config = dict(
    n_experts=192,
    experts_per_token=6,
    d_shared_expert=0,
    balance_loss=0.00073,
    optimizer='muon_variant',
)
Below are experts of layer 8 (counted from 0) of a mixture-of-experts language model. Rows are named router (the router's row for the expert), gate (a neuron's input weights, with its number), up (a neuron's input weights, with its number) and show model dimensions 0-159. Each number is 128 + 24 x the weight over its row's rms, rounded and kept within 0 to 255. Numbers have three digits each.
Before each expert's rows: "gets" lists some tokens that make up at least twice as much of what it gets as of all text. This comes from a sample of Wikipedia text that the model never trained on. Tokens count by the router's weight.

# expert 187
gets: " was", " he", " is", " He", " who", " it"
router:136120106167157141133120168131124079163145151144172141080160128135138122154094127120111120122120176148158109122130124111111129149178152135183130164127145102167136100107094138163080130091171167141148098118151115093093127104136125175139134119123122105132185110146118124141111125110120091100125118119104137134130150148135159128084104126113090104138145145117111124099145134109095123124119095105127110119138092095142151148176146154140162107102176125188124125116138122155141154073121119
gate0:151143127108153119139155141169120094182121128126164133085126164153134125067136154121146090128116138102171152117136147118125128162109106099108111169118185124145113118139104111156135132133141123074127120159116140086140136114152121113134152172145089123119126117148152114153112143112135138142135153127173156130113158133134132145112177074117144138159133149105140143115100072110137136122150136115138163095073112103145109150096155143126140082161143154141158119144104156184102075114135136
up0:124146123116150147133094151150141163170146134140177147047128149133169101080112121117129093144095124114176122073119128120127096161097084107125088180112160122114082146089106129132128113123145133108134098152138153106133143116121146138102137170090107112103120123119141094142102113142128134145089166131130123137128169169133133113119164121117146152172106130107126144102114089096138136136139150122131137130104105120146122146087145130138113083143147140157159115132093143177106088142107161
gate1:104152136124116127105107156132143141143115131113140114131103127138168130166134133077115155142125154161117124090086136112143115145135140157113146141120153148160121145115106103127134137158148106143178162142084138119080191155138121163150123165119125138110147107149142097130156105076134141106127135131057103188117151145130153114121109136144136119150098098113131143132189127125164102140145113157139142138146124110125126176153108148060142176103140154155087094107119141112107121136119078
up1:120135142133097130086145168157112181107108139109136118113110098117108104151105142078086150151124136189120145122123124113141125158136106146119136128108104179124129127165084127099121076163136101107156163151085133119098150120106105157151115124123127104132171118117134141121168113125120142097097112120076105122141123117128177119152134135131102134162119126132117153148187148105115109096163125107169137145142105141150147154145149144063094159122139165141085122089123113111136111155091113
gate2:173106125090086116119108155090148133096135144158143145152117154162066101152150168130149125115107121123107130165138143094082169132114120150147104133094096146169135151127153126141102137117114128133114151100141165090135180117149142136119136115127116092108105178157110122076104117138128133173133179126077119135136104106182127147177146128123133118149125117110107139100151108117094136146148167118161145099181179134103140140127153088127100139113135104110124123118124141145103131125114104
up2:084107154106164152118133082110149132122131143136221136105132142108126145145094133128139146124145119101110153126130102132100132105133138122106106097145096152184098128101152130115118107130128115111108146109134195144119121162136140109156110155123138107115116135088176142159070141088134149154142117149126125132094156169124129147101155155176134102157100126122106140148142117162110103161128151126136136156150165147146127110104086126131145174099111115176090113148143111118149114116082147
gate3:101100145158116101109118106148150106138140138124115109046135165148158126151150105089146145121115130074138093105131113100099108152140124153136133123141142086082120115105113127143151135115165134070124105162161120159125074155095155161147183122112112153139155126136119088096146161149111151130140122093147139141098102121156109118125124080133132121158133114084110148130149141100142106120143103157160115132077113175148132157144137121165107093132100112145130109101104130119115090141151117
up3:110141148110103126079130100118129100140105102152123137118139113129121148132126106136149169119113154119162099116134105080123112180183116158140141147129103130097146123086129114131113099126149138076104108177145093117129106125145140115163127116140158128174142116152112140084113148163118109146117138101152157163120124108113143087089115135149147085168160111145146161123081124158202091074145093122120107144125123152118138110153115135191097122079140117127119127117128133113112140161132119
gate4:140121119144136148132100176120083137115149076128195135133128102102143142123093142130160096103139124102171094115089146117130163138142137125101117182131146108169124128125168119095119150114137172102137160137110127081150131109147138157101137146128132133121115105141115126125113125097139131111197126133148157133111127135124067136172113119129135134078128149140161145134107113134130141104110089110065101149108159119106090136109149154140111132130115105098104122103173114131126117083149186
up4:164134150090072165132128158134152097121155134172098121126109160120137134125125099114110126162122128126111150116157144173151152129070105152132147151103100152151138115160123150127125152139090092141140161127122129147124130116116160105148130132112135137126137133131152117151093085153113122088156111156115159177112173155131150127088144112130103128110154101151117093149139146138077122144148156069091162153078109109113153072088137072087129105131134111119136136103128154157146135128128121
gate5:144135101111177137172128101133112142112105189094147137102126163127138111121145118107141105120154159126199136118118171137158123136122134109165100140109186081122083103144112160119104159137124131113102124147132103127137143146132129140135109133117128108117134140156128134114127076095123090155155108155123123193156165129128091126091155091126125139127176128116156151138149094164122080109126133093119127124157145122164152111132138145112085096106130097184129119100108135113130124115177125
up5:128123140154155096096086108156132163125154104113163115145092126076101144160133152154094154104158112094141116105155097146106151121163167098163166113161063137100137103158163122122142120147133129113082106112145169117130131122123145109135177121138136149120131157089135125145116154109125127116113145127128132127127109100109112117133152144120167139085124122104136083114095114117157149136133103141091118111159143111105167121090144092175147136177101150108161136174092091148128141109144140
gate6:094160140150122109134112108111134090133124106134171116148117103116147127135110091123135115084090117137115115129126135113132113169142122139167092163127130119155148127108111139136159153123196102136119177132128057135085144157124132109135126129131133136135102113125158079133146117130154142132157146131117150116114114191142142117166111090168056128063134136119106146158104102138159158120076138114125130135109145143119173151169122136174138110103114139104094127109119108137129091162152145
up6:138130134136190115120104136124101090159113107142134127144136129118141091152112104133168104104082123120123128093166158108145128180147139100140119151114155151145169143148089098162129155122152136145113156139132109158126149125084136095133105134151160071131147109161166099123106125152141119108105130102112131125138141207148138097163129096139089160095114146185123136166167084121138159161081147118094106107099114127121119134123128159154137113132113123107100113108126114163141101147119115
gate7:124180113176146095146126130117135118113124128107148121130148129125142088107108152125114144101144141159131099108144155105124116110155145128154155112124152089144108112110082117190134134129118102108151159136130107173132170072137159156141165169140131099126182127146130135154134145138135126135101132117100138095148130145101108143093115124161124142128108134111127158056182080107123086150145128133075118084141135159126153102121106100114171098102125121131137129129131084134130182129114163
up7:131143112141140117126157125135124124129123117098142113154134116159126114113124130070108152115090116134138137108146142113098145089166132142105130129131112161082070124092111132212151106140142106121130134146119080111113139074138134121148123177124070131147133121074126162137151145152122117100168150152101132123110096146124152116120133143140104144107106139136089144138135102117124149143127100151151105090102148118089122137135105112112133143091071067127142145121134165173121158094124183
gate8:110152122137139106165138170132132124170119146151154078110136134073168086179128152133091134140138122129134110129113141134153123142128139129124118128155131089123159118111104189124109152123106152166099150135103152115108115130112140132161112125146142100124138194180126091139125113088159095137152130112160097096138149109118127119130134116163132119148167144162103063125141115135081118094129092101133168139114088097138142132144153131115157141092136169143137161135092105134143137146074115
up8:156151136143129114135090120166116110150127144101168088120147134114162089155120129085116103091135115130144088138138171129128127189158133161123147134143111125115128128151065136152122136110142155152107170124094120150104109139096146144143117133128138123171133170152134144113150132112125106100149103080143080125135150129136124134183115090110148115145183105096109092164136118145127114129122063095174127127146153108105144151117148118117122123118170170156115147118111155179108090135115119
gate9:146144128118123140112113113112123068122129110093130128143114187125143146064098120160137116146112109127118150107130152142145102119108123121061115091093128140112135141088126072116149118142138074140148156117130116104128138115135130127112145134118068141094133091125162151140119123076091184140110153139145153056161090146085124145099124110131100105115125136144113094116109109134086136147133134121147141100136134145111131080077144152092113140115136116155125104109123117135139140102126077
up9:123099136145152115159095120081113162103129114175143099123118079120161129139172129125124145085119176122139101095141102111107118129133113123155146133137122135143137167135137146131095136162146127107080073115115142152149130150142107158112124127136186130179135131096108112127146127168135101097139110071119098152144161069127100111129116185137153162122133115112151161115097142111123104130120127132119132110146115121107154121153086116147084120151129164126149151126137137095102104181126182
gate10:111166156135163094118149116092138140109123167148121125157131118111165125132138068133129147145135114151122094088103147157108106150132133148138135150150107144112155153107104110128108075128142133132119165087135132107124088092126127111114142070139133112070091140164120134130133104127135117160105088128145152130160112178130132123118155081138166117111083133186159149119121122132121154125130149133069146118128092139125109167152177130191141134098139153135129150155145088130167135133132149
up10:126176131099126118123100142116140112126121146128123103161105119094133120142144061174147140120129099148113126107105146182136115109115101155157120149146119144144142137070131151099120131157142135135119129119092171127080097117093130125124134087158095123085124148167130131088129112108067161159172129117122136121132113137143108133132127098142160119118115127191136089125156118115070154109152131174073158139147117151095127175124168131148122151107135131148166140136137101148163126127105123
gate11:149136142103131111115129129100117099079142110149121117076131091127196123157139139158137157159140183147104141128157112156146124138111123112123135122130108174143147117096111103066122129153149103158142129160125133171148094117113108123146127145113172096133154097151127117135117145141164123065139106112121137099131091118125080164107146098127117133130157118137123138112092109161119113077119141102177135098129138142147117142134109130163128150108171158166128119150107165128146066157099111
up11:095127156139167142125102084111166148116168137124123131104140155125101145106102117126126106147120105132108133165068100134112123060146109124137182131128154151091134127185124123148137117114099147122098130170149094116167141102103136104136151139140093165123154160121145152145166146135092132113093173140120125138116103147156113113150137131140124153144117097112142123145160140088152126172140112142137097144142130141101133115114183112094074161131085088081158141136142144114136137108169118
gate12:113140166125159109144151129106127116118137144146116112086136107098109118125081133109150159103142164146076104135115117115146149102127139144153165103112099134118141146116111159118142112161136135118139162168122164083135132093146128098100125126131116128183133129128087126114137119146125139175095119150148111100140105128172138119131116088103147136166107141122102144118160090135143119077057117138134086090131139111111111132150163193155102128117115169119106133110082194155095140142130140
up12:147125139154130148133092139073142139129135128121145153110155140091124087106100131115126138122147166177143106153143138135111116090126136161139115145094106138082156126108121125083107132110152104141134163141138136083133097075135142135097134103119152115119168123159122139151147108194090106095131135158110133100150099130164113114115143147146112111110142083121138115131099151126124127122121131075127119078160115152117121180144169118157095118101123095132087131131153087114110175165180107
gate13:130116140159126156099131093134096102188087138125148144089142091091145118095110138149127106137162141172127110162135144096192142159116105130107100112098146093162136113134078093167108135157113151124123128131125084102128160103129123135163106082088127089152178116101145174136123159153123131135135134127091082088137119129161109090158142098122130142101126144162129110129131112128130155133121109137127120128120123138162077114119112138113107130143145114132162155123109110170169114110171127
up13:150115100137099135157104121150116129120130137151150119144137143103147120121099140147170147099104124116090165123103143144120153122136140113126090086105147112144097097109118085141127140176146127119111147158113085132146152129132071143144134066154130129149138148119169176155103130122111174104167113099115126125121147125144147133091129114120171101149109156091119084077157093166110131148144089083129145099116139173126155114133153151100133133150137128134086156171136081151119079135134134
gate14:149118163112131168140124114119144091145110146158165097152132128180099125133128112154101133095147133095094131177100123112158161126144165108110128161127165172130158107139161103107133113124154107108119107141148131150139092168112137103115054147145090059151168098100147150152115088110100119146116081127122109114123128146087116112148120123123117107148135102117108115132150114160141104097087175126158150098103145151093102128114137150159113102106116135107132122092098142125131116114098137
up14:136103165127157083102116099136150158136160146123138073160114120140132078176113112097110143107157129100106159146115136105118156116083148136141141117147141137132141107139158141105109094128117123097083105101106133093078108142124181128136098130152119106125170119125099135096120153105148075133132098090150146106116098109112141092161128144097112092139147113131093073144120167131120128094073123124097118104139113165125168117147099152129098142134122130151135135155089092156137113124103132
gate15:114113090131105117159092116084130104136145155158162106114103127132112130151068147151170067102113159128169128123120120115119097126122179137123126143140136118125113112124156115132109120138143099114124105114147165102146129117100176133150140124152122129132149143137121103146115137176121133138123162039151123107152168117096137095116127165114149129105122134090115156113158112132091159155119101130118134150141067137148130105104145128140153079090170125179115129149090137138124087112138100
up15:100090122098117131134137125086126107168075139109144136098116117143100156138120104095162088081117167152142129118178103102104143153109129139136127118112112127140108119154114135141115072129171127107140099115150146095161144121078163146139147124174112152163154124145124096131151136150102101087105171072119107108149141087105151125117102128105176092128115095103168125107122141098141156114140090118124135145143111115126130140145147154086092096132134108139115132132148193146098121128117138
gate16:147202125146150127099174125175088151162134154120134132155070149158127128146140115145113175118169107124109097151118086137101116139126110152120132135106141131119161096116151112123144096131166124147118089130143154116123126128158082166115141122128140140120162150140135131137127126135120096088125119127125140151108123122090151105077091147133133166154103116112144125134135143143141125077112114130171155124122116130085110171161176159126175129087139099106097114135057132147118101127101138
up16:087148101135115144124122111163121149171153164148105102111134127119161122100143129133091139155104167152138088152117100114165144185118114102111121136131127096143131089154143118131149135135102154122125051106110159125121096137107090152095050167162114133135144125088129138126135101134168161092149088162120107170102133110155083142127133166137135098157109136103112144122123161104136123152117145130136132138140133141129145145110151167125123112142128129144096149182092122139151095091123107
gate17:149097143132128117112113117134106111131135146110139135090070156135079119126089144110170116188098128103105171123124171120131106127160125128117121160133172139131116142140124138094122115135116150111124110115073135137141147137088095151116114127136148123129137142140139182143127111122138132099089184114084104157115114135166081113135086115169118134111104112071150093116161140179105136132124140132084116164178129103135146162160156119154128149135131103162109126128151082115117107160157121
up17:137109110114138086122165090121087132159116132135096147152141120082128159136141147112134141145148133142081132134165159173112115154098130122117154112107108110168152112134122105158091186117121099112129129078120147170123181142162157180172139180110104090129115150128139094160140137140170106135153140129103115125120150160133125168116099104117112147105130132123105091127135128108109137173125082107128129116114164102155142151091141158076140128153130113141129099093156127106105128125139161
gate18:139166154158190107124106112168138119147138117102096155157137138128163094148105135127161152142105144131139132129121136122084114137133123079101108140123156122104095117071116129107124112107170125159164103107115110123148087120128103107164121069165157112114103133147168147150100126118149107162139142125145091165091095152118147126106126082122137120174123133084138102118111125117161165156129126132147127118135127154128111145151132144150166096194130120110157163155130118093107128147140079
up18:123111122110076134172108125091125146104129129143132097104085132111122158114116123111127101140159112119164105142075131106190177117122132128169148098119110160124198157156115136162136117136091139137116166137153118121103156089103158127110159146121073168128155121142083156126154116136118150110097090103113164104150102132129108140132135141115155149107097079139128114094149156157104104130129131122131129121100090126128160101111108151091146124110130131119139114150124143154146104099078166
gate19:113135140109092082133114139159180116120135148130160100167164120107166157109128148093159141128109115149131162105112135102150108145107110136109089098134146129147127091148121130170129148141108117150119147121137090114098095144131098128123133105132099181165147090134172143141145122063170120141157145092098056131117143140107126134138098106124128094127169081138132121137133136124102145135154148121105180104129133178134168103158113130137113119110104089139154101095144103114087112127129127
up19:178087132117096118115087153150161105158118157113138155105155127098116109132096173112176116091099114125130107118141121118128117164108127117126107141132131120147085111123110143134163111162153149122146139154121091108120115135138098132124160110140104119113187085154162147123125148085117121162115144166136080167106159144096111131142131082138160106141166107143147111148159159120120160174162153149107133140121151157139131103113113107129139160189145111170141130119127092136078158159136131
gate20:122104116113101173131107154133152115108092149153097123117143130132182160115112190125126164108149150123168134174061153139145115156140116128136147149138142160132125135130092129138100114135122139159100151154083150112156116089154119123129119119152159114194159080109120131130100114077142101139132115153158156118110174080110115127155075164134129146136119138112162131086126139116121146097086115137124134163130143151153157141145114164103148119126168125124139092105108135110149159120113137
up20:142123133138132112116195067160113094146165112134110133109143117112135123114123116120127123160155145120191128139164111102103091170144115141117097150107134101136162149144130152125118156075108138143098152114112143107134133129150108123106103103117076111129147108156141155145172137125166112090171077143141112170117112140123126101092132124143135173103114122140149140154115154149105072108100158122149118127115092114148091141137127140162106129123149101134126107104105189152113183119148120
gate21:117169131141116119169167108141155149169141121159126161126130174137110129075108115125121120116137069089138174157127127127138147168139158158107106140148156128158151121136138107119137148157141180142140100155147099129153152165136144159106127103136170158101108103182126135123160133154152153155112128140184130102105142130124164140111140129151127106122107117149162194141122099128116141113118140110149142129110156168186122125179157129162134115098147138124121120109107143143115130123124187
up21:130161123121151124156140121118157129141154147136143162139135173093145139106142098122088083134131105164137165161114143133140143177115114135104124132144144092132179124140109091142095161106128129122132072134118104132162148159114105123141147119146128174132108163188150111131145141141153146156111105157183170106143179153119097124131148177126089092124100120112178144147134128141101176118101171135112119122133179145157117164156144116094150101117158107137117109120136112129109117112106131
gate22:148171138151138157127119132148130120128151104114145135073190123160117131130132152101093098140129134132117109124125119111119156159173133098099130152105145136086154115126075138126109161164132149144109122147104146089104150122115080148134095096131149152165136078157149148142140156102128104088153120118113123120110098135160139120131136128152102169090123168112129170153137201121139147171115130120125168126121095125161094137120141116103128141135074109158146119106155163107135109095168104
up22:120080099097128122132096151133150087111138130095124159137139164118106104120151086125136091101156158125138090117158135125133115149150107128134116101106146100098144114137114124154114113168095157112140128099112111138116157105155124097144131138119095104107148124143177141115099122126129113119143147151128121134129118084068103114148158131157119127070114143097172136217168099138117160145125115142137153149129150082129125126112149098126076140142129127155167082133128170105155115120076141
gate23:087149160179147125157144133135081108154118131136169124100133143139149113139091180161086151101159120122135143068163115124078155128137126144111147107194168132143140107123109132113130133144143149145139168163153122139131131115094146159108124140130154146132152101098133188114173132130130132056117094118097122119099152144105166127137149101119110139121142129138106137147135110134149078131123134142155085105109111159136140129153089109101111177145101147141113125134123090156112124134110148
up23:128138140140126149146151144136119154120149129155137091111114153148103137095133102134122162131121156149097122151140083112130127153132136126162180077154135156142149126132144106147110131128140153113120131166107112166119146154118148148096142138111155115148090080063147129104189133133149102151136054093119094119135124114121122121140137109121124143098137160130138115103147132163118125124139166135171066129102146122126105167135120188086088157129091082136129132145161144160152097145114160
gate24:140123120154144129132146120138144092127155116093154135144151191162106131139080142116159112144132102125096094113085142163103124102102176128137169128073119137130160155159136127130146142116162104129118151145124166143140101086118152168107146143135107152132133123111119170140104127213120112115107099141163141148184110129130113103136115134156121148096098130131104136154137133077110131117170129155130092132133125128149147177149143073106141102136136121129157098135154138109127130084092109
up24:127110174131092161150117147105118147113113140174163171092118086115114089108160138152105117137140163135162115131145082145162106098126110095152148154132115086106136128104148145089142133136072130119116151123143135116170123145154091084080133176117165097146137161122112052131146147144133113171140099160108173166156144133123112137129167139114152119109131147112121095141129104150163099096137135139116135095128123103115128100091109160123125141147136134129157145113128107118095160132138138
gate25:094112124154134091142107137123105154119127126151141127154132182120153113139121138118133146130094118117094147077098082115140139105170117166109143095087097081151116164121145107161150136159090106103135105124122114150119126146105135146114166188116121105137115170145135165134123129162087102110125108123122158122158147128123169107115133143099128128132155142087095117091119112116133066138146120152162131106135178120137145152081127132138138147082094133150131175122130077117126088110110088
up25:141092137124121122125116114124132130121113133159123130167110096124091136126164137150154126160128148119125127143136174163137123156120165113163130149167162102113092115150129171128131121089087143131121119081093100134110152104113104123144131148175082110165128146133107143141145119129122143123144149141123163172121072158162091145123111072130142136119106130136146075126137079143149151157064113118070060121129144097114145145165181125142136109141122126117137127159152126103133163134152119
gate26:141118157146154135123111141090096130081129120160067079125127144109125107108126135118131140127094126144130139090108115130116138181140139145198119143129119097137113174132060165123139131111129108156159122137144135161128156122178106121111129138131109078135172110148076120103161126166134106133160149127113122135114171105123124118143084138123129132100168157135156155114113102147144121095133140103153106089117110103128142142174125151122113128106163130155169133163093111123118154167140083
up26:142088146127152169108138117096087120102145112107100151140125142138145121168072145183189086109118135120153139121122154177108095088113114114148175142115081129132119118141109112126131099134098122154123136110107154136135087110156128098179128095121127123164094195114151136106108105148112106125107112107158115130129136141130135151113174089107121095103163170138109151106114098143135100152145144099131120112112111095110104086117113134160134160113111117151118132111118140107151096093157111
gate27:121134103173133167110117156129114117117107100142170173127134117132120127102127136092125083126160106119116140198120132118168109160148102145119155142140113111118111086111137151136163106122148114187148135166118108112125173139109111114133104099076084094156128137176143129120096139112108104114129111149126150163122113127136140148111117132140108109133157101127164138161117141143115098144157098136119105124163103059150112161157131107147147085099120098152151126107155145130107200128119112
up27:150169164112147116130099140126157132121159143126095140133112084150128147114146084144128142164102141116123134148120107097132167112052132151101089124112131106146143088131137111137135133080098105138115112101157164151091151146139104121135101148107075154122117099099150176102168142100119149122101137104149113170145082126104104070121137127121139129101147159091137151116118113129143077152087149112100135153154121105107155097107129113161125118105123128145129124173129136185137136117138162
gate28:147190149103136130112152155128141100141130117152089113118155106150116100109123115145109151140129140162102115131129110127106095191118178109192126117115136110116103105118086137076087147123136132143180159135121144143101129124125137125137087153139142117136138109142119099115139103104113127153153160129123084123150138163164159135139120093119154114142148147160099082143109125141099103106082147092131175155122198117126113115161093166142136113161120137127132117149144093094141099135132166
up28:157101140155134153142151152108086124177102091182204142135138101153135182140132096126128101151114180154146128138105117168127139138150155128144137163150127125109147137113146174157112171133174130152124114098112114105124094140132139121122145120120164141141112107134128122114102111108111136193149137117129095127112134135136129072124134116136123161121128134141119166104152108091099154163102117132130110125098111075154154130127096165147105111112093129149133116092140129104136158106191131
gate29:115131142153096131137105124145122151140099135121113144052112087119092138157126144121103107136181116173132118157127134107115122139163138126168132062099109075172159124098157135112103153127160123155134119125110112127132094097096162113133096120143152131130116126142120153116120134164143108113131140140156090124142142161135106129151119099129137103061121157058135150094131125116111100141116137090131110113146157119095135126145163143131132172148102156153116080119154154155166144163108115
up29:144092119145102160126129145136126121096138113115163133064131097115096116154112140106106115136146179150098176136133116161149112152169172088163174108129127147188145128116147109112117113155171151125122135160120115169124126094135146103141102104121145146119095143154099119112137153111106110108161136105111109076112136142088173140106111115101127110082169131165146157110139136128106107117113110088159115122157138133128106136167162163108119144149143135150113133108168164109132112078136110
gate30:099118121087083127085125118110090139133143138116101111119142150146151139146112146144175128103091138106129104123086125133111116086140159098164103111119113104145137151096124166158117093112135154110115122119073118121109123122145118127128169148111139093158123136114118109132134172147144115167122079114109145074117109145131120144161102108134121123149165109149098085138117164116113177114112123167138099164165128131104092159144117213118129122151149120153166143161127152120085134157103133
up30:140134107172111107158168134131095131140149144148170148110090093150093159085152147120118158149151156096154086132169122130113095111135164156123116127130140139097141090164120068133119134152103163093102126135066135148136152119118161098130102151159126137123131149141112123168124130113111141104161156133123127103129150116158133080120097121143128163110116163088120157130148138130128141154136109096155134120122127154086084146147093119135094131126131105168148125138124168150173132096187129
gate31:151095158098121110124166115125103122156129144097112120103133142146180069134120075145096110146115130108142153119124097120117151110109146134157101144118110161080117127139124075136122140129146091091141142128165079096096090146150120135140149135084136107115158115117151143163106096113106169112105117132181105121099118083126153138096125106132072113142115153130140098191138101140129130121167119133155141127160134108151130128105118152106113189101146114178130106132099120146138129107142130
up31:155124106109069113116143177145147069154122151113164141106103137154156108094123129119089051112159123117143114102155110139147137119146101162126122126133141129061151075118122069174138111104140140118120122136124106110088128144097144131081144131116137146151214102130124085165116109126143148123100165114140104113112158128146126142155129110111139122122124127130129105152145110120136121129117131107141155098139118149129127148137141100126118113150161102115158159143091166141100119140150164
gate32:136141089129134089123142143127127163127115155087092106153145160132141111146121132163128092138125104117150102096126129151132122117108131169135141112110154090090156082187112157117136144126093077130107106104127107145121145080113134160092118112127136143123146115163077150094093115171133095081127119152138118102123122144090098137125129166143121117084090092120144134163152111175114117145127166148140119186125124171118139132092103090139120150155170133122095134121140128130108074116131124
up32:117112078149114144082135169152081131146123126092114155111097104137160118143137123148136139140106136153143110103139104141178145135138115166141166080160127107139100109152148167128083172118114104121123101090126122139089116085119119193119140148147074118112171109110119140089109104127100094090113082120148115131111122127124117145102142155124123105108093127126122113149143126114137155104127143117147139174138143124159173153162120097149137186146129163166111097125111096147130112124150147
gate33:083159173133121156080108114183132124130154169124148133111154113113095163108138092156135184099130121099133147102134141159121150136153155155172118112127119149126146081171119113127144152136138140140122111147133162134110097161120132139138121118135136155116140160099102130091133109140157096127086112079130145151159139122146140174106129124067121090114190139117145088121144166156127079126117133115135119116162120094148194127108154099140129148142140120111153129163144122138142111109142103
up33:116104174115119078171127118077122084116121133129092144144145125158120119133140148123134074159134120123155117125148139125104150090077096122118169092075132124119099175147141090124120110155094129098148130128144112112156135104142137102127141139123125089108129129104171157106152127128139073109143147140135132052137106118114136107070132167170129174155130102132126183164111125141168111140115140100124168146124135123131119114109100139092126129154109130121137105108083129137112158129112130
gate34:091137124120123094117114103098113123118121140100124095133168102127091073121186110107153166145161133088152135104113119099122078113135101165119142147141128129157135146097076165162090107143132064101112142126122158077135119105148155141154151121080082140156150161138153109126170127122127118156140100112132148109126138142154120123108163164155132135165092114108099133102144138117156130114128128091143133120122109099141139142137151097126129131133130132174084083113110102108123092159107139
up34:136120119135109137099141131129139140132120142136171080107143121111144139124121160110088120123140132150119159122151113103118111131104125109156088122129106109086137150076098121127142104159136108117133156153184158106148140133127150114105145105078112162096156114145168109125152123187145132156136140150109135106135215107151182130114129139140164108133140128114075120097155121116112064099139136104151158138119136109131104126150138103114174075127160145131100145139161133146159106147082127
gate35:103117058129143117059117143136165095117101121122165133130120117157100128138107109126134106125132118098168138120113143094127152126098125090121109129107142159137126135126132182146081116198115087154124097145112139118113146176116155130095134115176175167148108107137122124176100156155131141078125163152156110116104118105133166126131110129117113091139082127164112105100153123112127151179146113134155129124095121102141120133134165160138133147157103108160110097101127129137135133141143129
up35:152121123131131140086160118159092148156074145154137162138093102135142117148134172155112121127148132119113116079116088088122088142132139116121135123146121111162072068110130161104114151135084111148132122104133102144123117120117138125122131101128117130140103125096137159127148114170101152130134134105125080118121081128146120164111105180137117138137118105099139102131120108133134172114128120115142175134117113185099124145081135158110127189128103163117111139105127111074161112147188138
gate36:125089184148120080159115128095136167129121085134117132179138113110080121165071135149107162082109170133073121157128107111128156093109120140133139154115102138188102101138165177123125108122096119083150116123174116084088150141114103119121157101171146133137119138113148132098141129138146066146158165110124118162102146116130123132115120116125103123102124157149115163135160120152125121109148136124110143138121194125097128107122110135116130138116150114132121148118151107133147104130113122
up36:116113152107153126169107145059129167148156133170128121144145167164121127104130156127100131137091106116145153131106112122106150130116121113117127123129112083128095119142130136105130105091129108149125110150128128125136120086128126099125102098137151186130114132109139154111108058124184128119127144134152125146178083118130122144150117136150120112121124134118071109124139099112116125150085121145153132129120202117107155166130158063135125166176089103124140140117145105130072119128154151
gate37:155177111128164132123105159130119142091101128155155104092175134098157117107154134143145145096143121127136142111093129100155179166153124118115100163161119123121091143128132114150143171109147170103115141144155121060128128113134110172115117099115108125126135113144108164125146152156116151141102167104109129119122145125157129096151176092152144160133124150108184114140103101147162150135102095101084121118130142103153142148148119152168128109109141151152136143079117102145102110132093177
up37:131102102140123145121120156150094113076160115174147080122145153094165087130136130134178146116115140118100126082119140140120129151129126099159118120201106084117104149135157153127134134092141144124151104172156123081140067141126146153103132094100087131181143117137126133144104133136127113103122121082130123139115164155165147138139099143106123144137114140114136106132095141136118120146123138100068099118111127100131138180158147145127089122119100106095120150104167097141112128127102156
gate38:102134139129117134139158167105125144147146171112113178115133124180189145104118140149128085099166094153130141122174120102148166128108148125143138168094118125143167170148064097126119124119128086135131144127087086126128164132143136101102103148149180129129124086176100132138105128163142136093108107127151106113154149093153123104142113113115148093105107147130085142130130096138126141102155118135131105144089135144115095109121150122113152111156143113105144170112124082127160096120151126
up38:114117111111106173086081151114128091131106154106094140125138141151148126116172162112119100148100126131124170177104130160161118104139102128125125106080101172126095134126118124114117089147104167166155128121086117135110129128161116101152131144117081110121156157115180101116118104110143094165150123129154116115114102136091071151153118136172142091099147121131164103127110140173106109135125125113156113140106148124115141094098121155101134153150123131129064112128109129142082117146102105
gate39:178116149141142115091146081118139107138173115116132116097123094122121110156083151129141105116146169170127121121144123135152119129123133126154131155135144126119135143146134166120086140150132126149156111156122157134197097169154146144146161103107127118150125133150143086161112179125164131105134132158114099131114178156166131150132099086129133130150108105119097108150156131112120126155157138125127154133110125125154070107120132157097129096143133149172093063151160120145093145083160099
up39:129122130108124112161122118123101142134140142118154136132108110132071117118176123129092130140164126144161136126133119092110127103152095167121161101137115120109150104090164134137147100161143128082124154114132142126119151090126105075091101099150108130101164132151155152115144098145092137170165120076156153138160097078054132107083149148178137149134167135129114117108123149142127117121117137113111143095142125152106158094132130122143128144140101157109142150082139120129135090161072115
gate40:139145126168125115116127105137164122114141105149131156090149126169117153114155113056178096112119146101107123130107091132124123144153114117127111139127160096148138109152150164165103140136112159089135127170129119136150128152155126131147097091172082129103115081130135126146116185140152090104104123126130148117125167132129126098117161128125085178137134166146100101153087105117136096154109146130149169100091100146139164116112175105137144094127134111165109117131148132108133128165149084
up40:096145137111102176174122122126176113107172114108123162136117127135070119112161124115145113151104093160119139119141096158109127152096141112138097128152127143079150159174124135168060150124142143110122193143139104133152120130101110126092117112149135117133158103121111110119152090137115090150105128153135115153126149122138113144108142167115120133118154148143120113114159152195088128166097134104095125125122131143122168110143145154083144137122136105134110161126141178163156170114142115
gate41:155119097166160152136128135130152154111166117142109145108152142127119133128094112101091139122096133139157097097130150055104150114127120077117112076121151123151130113103139115105175097111131109151127081197134125117123149118150114111110136150114114123096155151116197131137103181134091102113114095096133169134095142107155093112127128143112105125129119141091098134124138149132140107110134109157075141110124077130119102149166109108103162127103099151134087126128133159156132130119136145
up41:114128171113096092115115111152114150146138145108127100117126116153161129136145142102161138149109156119106112104092115112168133135143169134156163135144100096095104138147154165184121129130131106126119145100126129129167129127107137181137110121150154161185116149146064132132147140153112150122129104087146122128172149163108161125140102104132161160100107137141110142157147131102182160121091109113156109166108170121129141130109169171155072108149130133093123132152141118136141126119099080
gate42:109094120111107113139142114136146134123111109144112134091123111172147113151143145134149134097117142155050155115141138114088107101165122128101082164100127132161127140131133135136124132134117071121134086140115137095129142116197141127122163100135135159133111073131137137130113118166126151127160119072130095153125128168118165118126161113143112156129154136173113113135131150114151092143172085122132171134100126177181115117131163112115085118120109119183157147145144105121153142140106134
up42:135184121109140142134147109101113084118104116112111127142149124073109130120146122138119130174145124110208092133108158201175128145123125150112145121131106135090111119121131123134113160126120122141120130082133136109139119175106169129178111148165148131111170157110135152135135099115158109150120121152113113112123094130115088154161163144127132081117148122149129130134148106142144168094110145098080148143155152100092150114094131140154170124113137140082115111127103127110072116119143137